config.yaml
n_layer: 8
d_model: 192
n_experts: 96
experts_per_token: 2
d_expert: 144
d_shared_expert: 0
activation: "swiglu"
moe_layers: [2, 3, 4, 5, 6, 7]
router_score: "softmax"
normalize_top_k: true
routed_scale: 1.41
balance_loss: 0.0126
balance_bias: false
router_noise: 0.3
init_std_router: 0.0324
lr_router: 0.00262
vocab_size: 32000
norm: "rmsnorm"
norm_eps: 1e-05
tie_embeddings: true
optimizer: "adamw"
lr: 0.00185
beta1: 0.9
beta2: 0.99
batch_tokens: 131072
seq_len: 1024
train_tokens: 840100000
steps: 6410
dataset: "wikipedia_en"
Below are experts of layer 5 (counted from 0) of a mixture-of-experts language model. Rows are named router (the router's row for the expert), gate (a neuron's input weights, with its number), up (a neuron's input weights, with its number) and show model dimensions 0-191. Each number is 500 + 25 x the weight over its row's rms, rounded and kept within 0 to 999. Numbers have three digits each.
After each expert's rows: "mostly gets" lists some tokens that are sent to it at least half of the time. This comes from a sample of Wikipedia text that the model never trained on.

# expert 13
router:482467522553517537450498501533521462490482503504475488485486502485478492515472538526496523546531496515527501532509511467464482533465460503506494496488478505448524493515462518468480546515550492481504516436505533511493513452496508435491543489503443514480494514478491481505508513533464506506501493504511504516511489513491510485509466464501437517476549535522547546480495484503523487513450504521497511474525522523492482508480530492475495513474495498522457406500518492495494496502485501483493500465512462510540539532533473489470488505517510495495524498536524504483468484487524518507
gate0:541478499512463471498486490517513522499502458443495507507475533485526510509498529511523455526472483513484478517512467533497504489541509504506492521513490478476509512508500486520515510509464453495559470534559475476479511501508478515501507497483492499447486514500487518505520525494521482479478514539501552464476482501511523483484493496539522456507496482525500493424486503502506488468450565470500511559506483502517489521526479518498510464491510512457473455467529487478461497525459490491482485480456483559526498515473525518565524467500513483534470468485483494475546471498494502480
up0:544483521506495480493502486512518530471510496478456455518484498453503542483483522442530510489460510513446512510522475536494526498508506521491505490504507474480518499514462507477505504501489514461522525506525498485429490493484495494488506477438504547489543488467488499523524544535529512495499515519518550491508467488474524471442533459522458497480506490515536513479483523550506522436471534521513496528464476514523489535502522539492506464530467530502485463477506502519460479541537468489478488506495474519523501487558492503518499509520500506478454475497495522493478449494496480508
mostly gets: "In", " During", "During", " in", "On", " In"

# expert 2
router:540483457517511481520491499484495474529494513366506481543503530465525510484518477518548489494480489487532531467419538512455514526532487500479522505501517503506516465484553465525462508517502543531497523507524478530467477511488491470530485508529470530480531505488530509522459548458507485497476512482480504500475479479520515498505489507514503480521482469491510446482513489525492483465500511496495519501509494462479496491524501502497503518512505463494522481490510538481468535515494524516525513513478497499509504518530557512483502544540503469508493470490503460493543485517502491504
gate0:530498477519492467558506514489509527477491474508437456455476527490526557508517518476488485532503430512515474514483467508520496454516528460511511533532478481455480538490533519493506504563502474457495514543460498512485507498449506507476465495452500551516540502539507499482497545465527479447504481507485492533487497490452499495487494482535490467541503518518517483524497503495474448481542469465499508538494498457503523518505499497475468492483470478480518530485504520505507499507476470507518513522491509512512490550482495469499486508514460510524520475483475497501539482515521516501
up0:496517526533511465481494539510507453494501465507499537492492498519504500510520541538522497508494495476491516492498480505547491486500492477482510493479478555508451538511483543486486503436535486482515503530504510465507521485498504466555558530455509471500517518522498481519482481462526505494498484535530530491505505504542477481558487492491520545454515517511521490536509499479496479466521487468497460473501492525504519469461555547524506519501471534484478490473462538532479491463508496521488533509544484507516530475441484524501506504517465469463472514540443522497482517494514487475
mostly gets: " Johnson", " Jones", " Jackson", " Taylor", " Williams", " Scott"

# expert 35
router:499490544508518538503480480471484524485486481548515470519535508478493511474493465444465501512539555530453500474491496464553457495478465508471581479480493510497467518472468482484521517446503472521503473507505488524528505491490511529468485496522530521500500498484497513518472461541493520480528501509466533465474531491512499463472502488503501488456470469515497489510492507496514476517497541543509493505472488531491494507547466486508467478553461511478508550479549471502492494481489475519539498508480464521502448504493506526489473490503465485521486517533502514474527492541525538505
gate0:481521488472501472468491539489477536475493540429493483497530501495490505484508531488511487536557484504502492512511527467485517575492487498464476514477520505555539523547548501512478509539502479515520499513438485508501506491522462486519530552528504524528490498456441523488513485505502451515514515479484489483508513477489464496479479508514474529494493482521488482538478489489512488504457474454476504493505508489493504465484509460464546514507505473534447475523513511537505525485532529485472548521484519546488483519493447479490519519489508509462515466510526496516473506527536495495
up0:487525501483532470470498495501499500478525519470473499503496520488527511476515503541497541503530474512525450499462458447502499507493514507477504515470480528504498517516531478519516494492495477543502505447458465440529447508514502502539472518543542500541429503507497487492497468514506479518501514513512480466483494506476416475483488526490483518498468505486575475507518527501482497457477503459524496470490506464518515499516504482482469527491488502506478524523492493490559537515492496465492513526507527493503513525484480520495498469508503494457516431517489508548520491496520563519
mostly gets: " long", " great", " free", " short", " sq", " real"

# expert 58
router:497464475514475514447468509474521495521519489506499516466482501478467457508462514545535492516541483515489482510467496531480478501508473530476433527453448502457480521484472526482525490477551487456517479517513483508485500526488487525513500482547516478508509481503517500511499497528512479467497486505520454474521507471472506522530498487500470475509445480509516493521493513481511522532477520457472490504549485530515508490468476481488505512480502496513477424491496523475491467539465483480451510522456451487556497491542506520485511479492535520484486513513541497470504481460474548505
gate0:518490512480524484465490526500524498471529457527509522504495540509524514525497451506512526532509494483462485498493541489510490484496502478558493524511474467466517501518492498514481511488491536449484523492497522504480517516482453547516453470520503456510496506490530540511576500492473437516488505474476502514498524521451476472507492532499477472432506494475482532501487516528510558516480508472494516483492475519484473478481501501521479496514517489451506519499518514450545515506479488499502501439507500528499525533462523509495543459459506521461519501502470512510531427481520501503
up0:488461520504519500523484473464498503490477509526520489523477506508520528513504494488465462529480471545519519535537532544503466542510441526476510491496484519473477536564478508499569486465448477517522464485517514466525556502498462500451496518529511497477542507504455466522523490529522490486549496505530537471449507514466498480536499497521478500482489498536513509459500489501494490483500545511509475500524518477508481542513492522458558480456531536517507490485493458490497488499483452500518510517483469479473497518499487484459493498513546507498498527502514498529521509529525480491
mostly gets: " among", " Among", "At", " joined", " at", " Of"

# expert 86
router:500473522523524544447485510428510485481475492477489510500496501513525514505462501488515500514527495472458492544462524519462513476533464508502448564506468472484487501528495519507490486511504476452496495526504475536493505520474530515474492493502462473482470474485446487494511503504449475498488513522467485514526502483477522531551502498488493517507549486475489484485479518494518508481466543452502478512513510502497483477489517490467496495497485529459493393461493520469488490554493501442463486503499526505482495510530505517497515525517490492445515542520506521477498515516512512466
gate0:494462493487527506477498488499483538472477492507507515537552511522500544470486515525509528533488466549496487516517541523448505536529509509480510510459495516485498475537533500422489495529474474491485432459486503484433491507486464459488505510486494490493475490507503474486504508497501498495561507464537509523504508457495434473511543473481515500532485491490511517494492502464469474530503536489521462497509480429503483512481531497516476504478523504460549497493509511514460495511490483482480484507478503505534491523534472517501509496514524514499447525464513480511505570499481510502
up0:473532521531485487514540499501492488506453511472455484490494490496532506464520536483516522462453490504505498527473508459453565516519510506546553501496504482526503492478473490501517540492508491532487484504495524503458471508469491531495501502468494506524479466505565471497499465505499517487556554520516500483505508500529518497549505521468528489516518498510535555499518493512534524464518485519485485533527524553530501553521520503485463457497490460477519488447525499500473488483523481519491488489489511512508488515443450547515487532557488537513509527497503496481494526519523513492
mostly gets: " against", " with", " without", "After", " for", " after"